{"n_layer": 13, "d_expert": 32, "activation": "geglu", "moe_layers": [1, 2, 3, 4, 5, 6, 7, 8, 9, 10, 11, 12], "router_noise": 0.05, "lr_router": 0.00142, "vocab_size": 16384, "norm_eps": 1e-05, "tie_embeddings": true, "beta1": 0.95, "beta2": 0.95, "grad_clip": 2.0, "dataset": "wikipedia_en"}
Below are experts of layer 3 (counted from 0) of a mixture-of-experts language model. Rows are named router (the router's row for the expert), gate (a neuron's input weights, with its number), up (a neuron's input weights, with its number) and show model dimensions 0-95. Each number is 200 + 20 x the weight over its row's rms, rounded and kept within 0 to 999.
After each expert's rows: a language model's description of what the expert responds to. This comes from a sample of Wikipedia text that the model never trained on.

# expert 11
router,211,196,192,210,169,184,196,194,221,207,187,231,174,195,193,226,180,183,171,235,201,160,169,174,241,212,180,216,210,224,189,205,212,191,195,236,203,182,171,176,211,202,207,184,186,194,236,199,211,192,233,217,218,231,208,204,195,213,188,217,157,231,198,181,185,173,183,157,193,186,220,184,178,200,193,165,195,176,166,211,177,179,185,200,200,184,210,199,171,178,215,186,198,174,221,177
gate10,216,214,185,197,172,202,194,157,219,213,200,173,174,218,204,194,208,163,174,206,195,228,196,210,230,224,207,188,202,228,169,185,206,168,207,238,218,205,201,165,271,209,199,199,205,223,200,183,189,230,189,210,203,226,224,194,220,204,238,208,198,204,230,207,172,221,215,184,203,205,228,204,185,225,201,182,225,162,177,192,197,190,232,183,190,199,216,190,187,207,198,180,184,171,223,191
up10,223,184,220,221,192,225,182,237,217,185,166,215,190,166,175,188,219,211,185,177,210,214,163,182,186,175,202,195,214,169,201,227,222,196,194,215,209,220,219,242,216,176,236,215,207,183,231,152,170,200,203,199,178,224,201,202,186,207,188,232,210,192,197,216,191,188,216,207,202,185,182,195,184,224,210,220,165,181,222,192,190,200,180,229,234,210,209,179,234,202,206,185,244,208,192,210
Single or short initial letter pieces starting a word, often after the or a, such as St in stamp, D in Dove, W in wishing.

# expert 57
router,217,176,226,216,231,192,205,189,214,206,239,193,194,192,174,217,234,199,226,200,196,168,206,189,224,205,232,221,242,206,218,181,195,194,251,212,186,228,196,169,172,179,217,225,211,193,194,215,185,197,165,145,166,226,196,171,192,213,193,211,161,196,196,211,228,191,176,181,225,210,213,170,203,187,216,196,191,211,186,187,213,172,206,220,211,220,209,183,189,215,194,207,196,194,169,211
gate0,206,258,188,192,171,209,232,198,172,175,212,201,197,210,171,210,235,199,195,190,225,207,201,204,198,228,157,230,184,205,192,188,210,193,204,183,204,222,184,214,207,189,221,190,190,205,194,201,180,204,217,194,188,213,196,180,207,186,216,196,159,176,187,202,180,197,171,179,185,205,136,191,166,185,214,213,211,195,185,177,196,125,174,193,186,204,189,195,162,198,204,201,192,185,186,203
up0,228,236,208,182,235,206,188,196,201,226,200,180,198,214,151,204,231,213,199,184,223,214,173,190,229,183,208,217,188,184,221,228,189,191,198,218,201,173,236,212,191,158,203,201,165,221,204,222,178,200,192,188,155,228,187,173,198,188,211,169,194,206,210,173,225,224,174,222,192,216,200,219,219,209,213,209,184,183,222,181,205,192,207,183,213,213,178,217,231,242,195,206,236,182,193,183
Prepositions after verbs or participles, especially by in Written by, Succeeded by, plus with, for, to, after, under.

# expert 4
router,208,199,193,213,219,206,200,177,176,171,186,202,232,199,180,175,170,172,230,208,246,240,218,198,224,238,197,206,182,191,209,179,193,206,197,204,191,185,248,194,191,177,209,234,197,211,193,184,191,203,183,186,152,215,209,208,179,187,213,208,180,176,189,207,194,193,172,192,234,231,192,177,204,194,221,177,197,209,203,207,169,204,172,184,209,174,187,216,190,226,195,243,225,185,234,169
gate0,188,198,202,169,195,207,146,183,205,202,215,208,205,123,206,176,182,214,246,190,198,225,205,203,222,191,215,228,197,212,198,232,204,195,206,173,227,197,224,193,217,201,195,200,214,168,194,220,195,193,177,204,194,188,220,231,191,194,202,247,212,202,208,187,215,228,163,185,172,199,222,209,214,201,184,204,193,184,214,187,193,205,205,207,168,206,172,224,191,169,196,198,233,197,171,163
up0,202,207,185,170,196,188,219,167,246,194,188,218,182,182,190,177,168,235,207,218,180,176,211,177,167,200,207,209,169,220,203,161,162,211,193,135,196,213,188,193,211,190,205,206,223,198,188,192,185,196,198,213,210,179,186,195,217,196,221,211,243,211,179,180,215,197,204,195,191,216,209,221,203,230,227,212,187,203,193,188,192,222,198,184,170,203,164,236,160,196,215,224,208,172,200,180
Month names and en/em dashes in dates, birth–death spans and ranges, e.g. born September 23, (1895 – 1963), 7 March.

# expert 58
router,201,188,222,202,225,205,207,189,218,211,201,234,186,229,195,216,194,197,194,220,175,235,226,236,221,199,228,169,190,230,170,209,185,202,195,213,221,213,197,235,175,199,211,195,217,197,206,233,218,211,186,232,196,213,196,193,218,156,202,192,206,201,203,198,189,203,231,181,199,221,167,189,257,207,233,215,221,213,229,222,192,222,168,230,187,207,203,209,224,203,200,229,183,159,231,192
gate8,187,206,197,186,221,209,206,166,197,252,147,229,195,198,196,213,199,168,204,206,228,173,198,207,191,232,235,199,200,222,180,194,177,195,198,242,261,180,199,198,215,179,184,180,177,210,199,191,193,207,192,188,210,218,216,207,230,199,180,193,206,186,181,220,193,216,173,199,170,188,185,179,229,212,191,198,205,222,205,219,236,172,204,218,179,191,224,184,178,198,172,219,202,239,194,182
up8,194,168,203,204,213,223,202,197,177,175,211,242,186,185,188,196,187,217,205,192,211,232,206,178,162,220,210,173,199,161,204,197,198,210,237,188,201,197,205,149,214,212,178,221,189,209,201,162,200,159,242,176,205,188,201,199,190,217,177,200,220,200,218,203,191,183,198,252,211,217,218,198,192,189,159,160,166,215,185,167,185,180,195,193,213,185,198,194,182,201,234,177,199,196,198,222
Degree and minute signs, coordinate numbers, and km/ft units in infobox location data, e.g. 46°43′56″N, 11 cm; also taxon names.

# expert 6
router,236,180,197,194,256,191,215,187,225,215,157,164,203,224,175,232,230,183,199,178,200,177,202,216,238,221,189,210,177,222,194,203,167,209,207,222,189,213,213,186,204,190,208,224,221,191,205,202,192,224,232,221,192,182,245,209,190,217,198,196,208,217,184,188,203,168,224,183,202,182,220,160,225,233,232,205,211,200,195,202,190,195,226,232,217,207,234,203,200,182,196,191,207,174,201,195
gate0,191,190,146,199,223,196,227,225,204,227,181,196,221,186,202,225,212,204,203,201,212,179,177,183,198,188,187,189,197,205,198,189,214,191,205,211,187,209,212,195,202,169,210,180,196,222,197,205,200,213,152,178,207,214,216,189,181,222,180,195,135,157,248,219,181,183,180,158,185,236,208,177,205,212,224,227,209,204,198,173,219,185,210,228,227,207,211,202,204,200,164,196,182,228,218,202
up0,214,173,171,207,175,213,213,192,212,203,175,188,190,191,204,182,222,183,214,187,204,164,196,167,210,206,176,188,220,191,179,207,192,208,178,194,206,200,222,181,224,167,217,191,171,189,185,219,228,218,153,182,195,219,217,189,217,192,215,230,197,224,220,201,230,177,241,182,217,199,212,212,224,205,224,233,198,185,216,213,179,198,192,199,192,188,228,167,183,175,193,204,165,147,246,194
Line breaks after infobox and list headers such as Scientific classification, and single capital letters starting names, like T(iber), S2, M(ina).

# expert 47
router,209,201,193,225,193,227,213,171,207,215,191,224,202,207,202,208,233,187,178,219,207,200,213,208,198,208,202,219,199,240,220,195,218,211,192,219,197,210,209,227,182,176,212,212,197,165,196,161,185,176,209,212,170,202,215,202,170,155,163,152,208,208,179,181,211,166,186,171,165,186,182,188,198,163,217,168,213,185,245,238,231,209,215,195,193,180,217,214,212,220,187,174,185,208,195,193
gate24,194,222,199,220,173,201,200,228,181,211,192,199,201,213,190,212,204,214,217,229,197,201,173,195,205,160,188,186,190,215,180,191,198,226,197,230,192,185,167,194,182,203,188,225,204,186,185,186,214,187,205,200,220,192,165,200,185,198,240,234,222,221,155,226,160,203,175,170,173,212,193,174,198,228,174,197,193,153,197,196,223,173,217,211,183,191,261,218,196,217,173,173,204,197,198,221
up24,168,197,206,213,219,217,215,234,210,217,197,202,195,213,191,206,156,197,242,197,162,171,224,243,230,217,190,198,167,206,189,203,195,222,177,215,178,196,203,190,187,197,215,213,194,194,187,189,220,165,176,189,211,211,203,188,232,182,207,168,204,173,196,209,189,176,223,167,217,200,194,190,204,208,199,234,223,197,222,224,209,172,177,217,175,145,213,201,244,217,188,186,209,171,203,208
Double line breaks, sentence-final periods or parentheses ending a paragraph, and == heading markers, plus the first token after a break.

# expert 1
router,230,221,224,208,227,190,224,201,192,196,194,180,218,201,187,167,193,250,202,215,185,180,217,205,234,201,234,218,231,208,200,184,208,179,235,241,200,222,224,172,167,200,207,200,235,190,195,180,178,194,183,172,212,203,201,188,175,206,219,172,192,200,226,202,218,202,200,208,213,172,204,218,177,187,205,190,178,223,190,200,231,192,209,241,207,186,232,207,189,232,185,207,218,214,208,254
gate8,228,184,228,191,212,213,230,205,176,194,239,208,208,165,218,187,206,197,204,217,185,218,217,231,210,181,183,177,216,220,220,201,263,211,217,200,201,181,212,223,207,193,182,232,191,191,179,206,188,187,195,225,200,160,216,203,198,223,205,189,189,196,201,193,195,201,218,171,218,192,193,211,181,171,187,217,179,222,161,248,181,233,196,226,226,178,213,209,234,231,193,197,187,172,177,214
up8,181,214,211,192,203,217,182,203,192,200,221,203,205,181,181,211,234,158,220,157,186,207,213,207,215,231,185,177,190,243,209,202,199,248,200,191,200,231,190,248,206,194,186,222,199,184,211,210,177,165,198,208,205,217,181,189,164,216,223,220,193,175,192,230,179,182,221,192,191,226,203,209,185,224,159,181,226,185,172,185,203,181,174,199,170,206,213,205,193,223,218,193,233,183,169,193
Prepositions and time or place connectives before a noun phrase, such as from, between, until, during, after, at.

# expert 23
router,215,200,159,208,188,179,224,191,182,177,175,194,194,158,181,209,213,184,181,183,198,161,221,201,215,211,185,190,203,178,221,219,201,235,188,209,213,198,198,168,197,182,211,180,204,220,180,179,197,164,215,212,225,174,180,218,226,228,233,226,201,153,190,227,192,206,187,215,218,194,211,159,201,173,222,172,217,214,231,198,221,175,222,221,187,197,188,187,174,201,191,220,208,235,218,181
gate0,227,165,203,186,166,193,200,170,202,190,193,191,165,209,181,198,204,193,212,207,182,216,198,165,194,179,196,189,172,213,211,175,189,210,212,189,193,226,177,211,194,180,210,184,195,199,197,222,242,173,200,185,181,214,208,221,166,216,218,207,204,210,243,207,205,199,193,184,214,215,198,209,153,147,212,193,208,240,194,204,214,179,162,184,194,188,201,176,203,194,242,196,227,256,219,215
up0,198,240,203,198,193,212,169,193,191,199,174,175,204,206,177,203,167,216,207,185,181,159,239,202,186,203,177,186,187,168,190,261,223,182,213,214,180,213,210,225,206,216,204,177,182,197,212,206,232,186,224,175,190,193,198,197,192,168,183,196,222,221,174,193,217,249,205,204,204,174,246,208,228,207,216,199,213,225,218,174,190,198,200,205,197,210,152,195,183,221,181,191,180,197,187,188
Bare spaces and en dashes placed right before digits, in table cells, score lines like 0–0, and year lists.

# expert 51
router,192,194,228,191,203,182,186,257,198,202,207,190,204,195,227,200,250,192,209,182,210,208,218,207,206,177,179,208,204,217,184,240,204,198,163,213,182,226,198,217,220,217,184,229,186,205,200,210,197,194,231,217,199,231,209,208,206,229,190,179,175,195,217,197,193,196,185,208,229,194,215,165,184,193,178,197,189,191,228,221,223,157,219,215,223,218,218,161,232,183,221,175,219,229,246,206
gate0,167,199,208,209,222,208,210,199,194,245,161,187,193,200,214,214,216,229,223,194,186,197,157,213,225,160,150,179,214,194,176,207,173,199,224,189,198,191,177,226,162,194,212,237,197,222,206,223,177,189,190,191,226,179,218,194,216,204,215,217,197,195,203,202,220,222,206,216,204,212,206,200,180,187,179,173,210,162,205,229,181,201,201,170,203,185,199,197,200,260,210,219,199,230,213,185
up0,195,209,232,199,186,196,217,238,202,210,188,176,229,216,218,182,222,194,192,216,229,203,208,225,212,195,231,195,206,191,160,215,165,200,176,229,204,225,207,214,173,188,211,183,209,224,201,225,200,214,217,234,203,199,190,174,212,249,216,197,232,228,232,173,203,184,192,212,203,189,250,197,220,178,177,188,168,182,204,213,210,195,178,211,239,189,221,215,218,164,202,193,177,205,192,228
Word-final plural -s and inflection pieces like -ed, -ing, -up completing common nouns and verbs, e.g. speeds, bursts, lions.

# expert 32
router,160,219,157,195,194,173,215,222,206,193,179,237,192,212,181,183,219,185,196,183,210,162,222,184,226,182,186,188,215,191,215,212,189,189,175,235,178,219,215,171,195,232,227,204,197,210,189,227,198,193,171,216,179,178,150,217,232,215,195,199,216,225,199,234,214,226,189,219,230,230,190,219,177,188,161,210,201,206,175,195,213,214,210,186,212,195,174,217,180,188,207,215,176,197,217,189
gate0,195,188,175,176,198,238,179,213,186,182,247,220,190,204,201,193,236,182,202,220,231,206,231,199,237,203,212,215,197,174,190,206,184,174,191,188,193,179,201,202,206,230,200,189,207,174,204,187,188,226,180,220,204,204,210,193,203,206,137,201,204,219,227,223,209,198,226,159,195,233,170,216,196,167,180,160,170,204,192,187,183,197,222,206,182,179,218,230,158,201,195,199,223,206,193,201
up0,237,229,214,182,210,190,206,210,197,223,148,203,162,247,167,196,217,198,192,185,224,227,177,178,212,224,177,192,172,182,229,180,211,208,170,209,187,177,215,189,207,221,187,189,201,198,219,182,166,194,205,213,197,197,209,208,200,204,207,178,186,206,192,231,212,202,208,216,171,190,188,178,221,249,217,171,200,208,184,158,196,228,228,223,178,206,194,198,199,219,185,195,224,224,166,200
Century digits 20, 19, 18 opening years, plus adverbs and quantifiers like only, not, one, most, also.

# expert 28
router,190,204,193,233,229,217,203,178,218,200,221,228,160,234,205,213,193,173,171,208,200,219,185,240,192,228,214,194,174,221,195,212,174,212,228,192,210,217,167,222,196,169,216,181,236,198,206,237,193,199,178,205,205,191,185,181,198,184,199,227,206,205,252,194,179,199,227,193,206,245,198,179,213,212,183,193,200,211,216,171,209,215,161,179,209,216,207,207,174,191,231,220,178,211,208,172
gate2,187,186,189,180,197,177,185,201,202,198,200,208,217,232,183,216,196,220,196,240,183,212,195,176,186,207,172,193,196,224,206,182,211,164,214,185,199,140,221,201,212,199,188,224,184,180,173,176,192,229,213,186,205,213,223,221,192,245,252,173,207,205,208,162,223,199,216,185,181,207,240,194,185,190,235,206,197,202,191,192,192,214,168,167,189,207,191,185,190,183,211,164,183,207,159,207
up2,218,155,208,200,213,228,218,190,172,224,214,211,203,166,199,195,237,179,176,217,205,198,215,203,215,148,188,188,221,207,218,195,225,219,193,192,199,202,184,204,203,252,191,197,225,174,236,213,194,174,198,207,203,212,208,194,207,218,178,211,195,209,192,214,210,219,207,228,221,252,191,177,192,202,208,189,223,166,210,214,226,177,234,216,190,150,198,187,222,242,203,188,201,195,204,216
Capitalized header or label words at the start of infobox lines, table headers and section titles, e.g. Date of birth, Location, Pos, Book.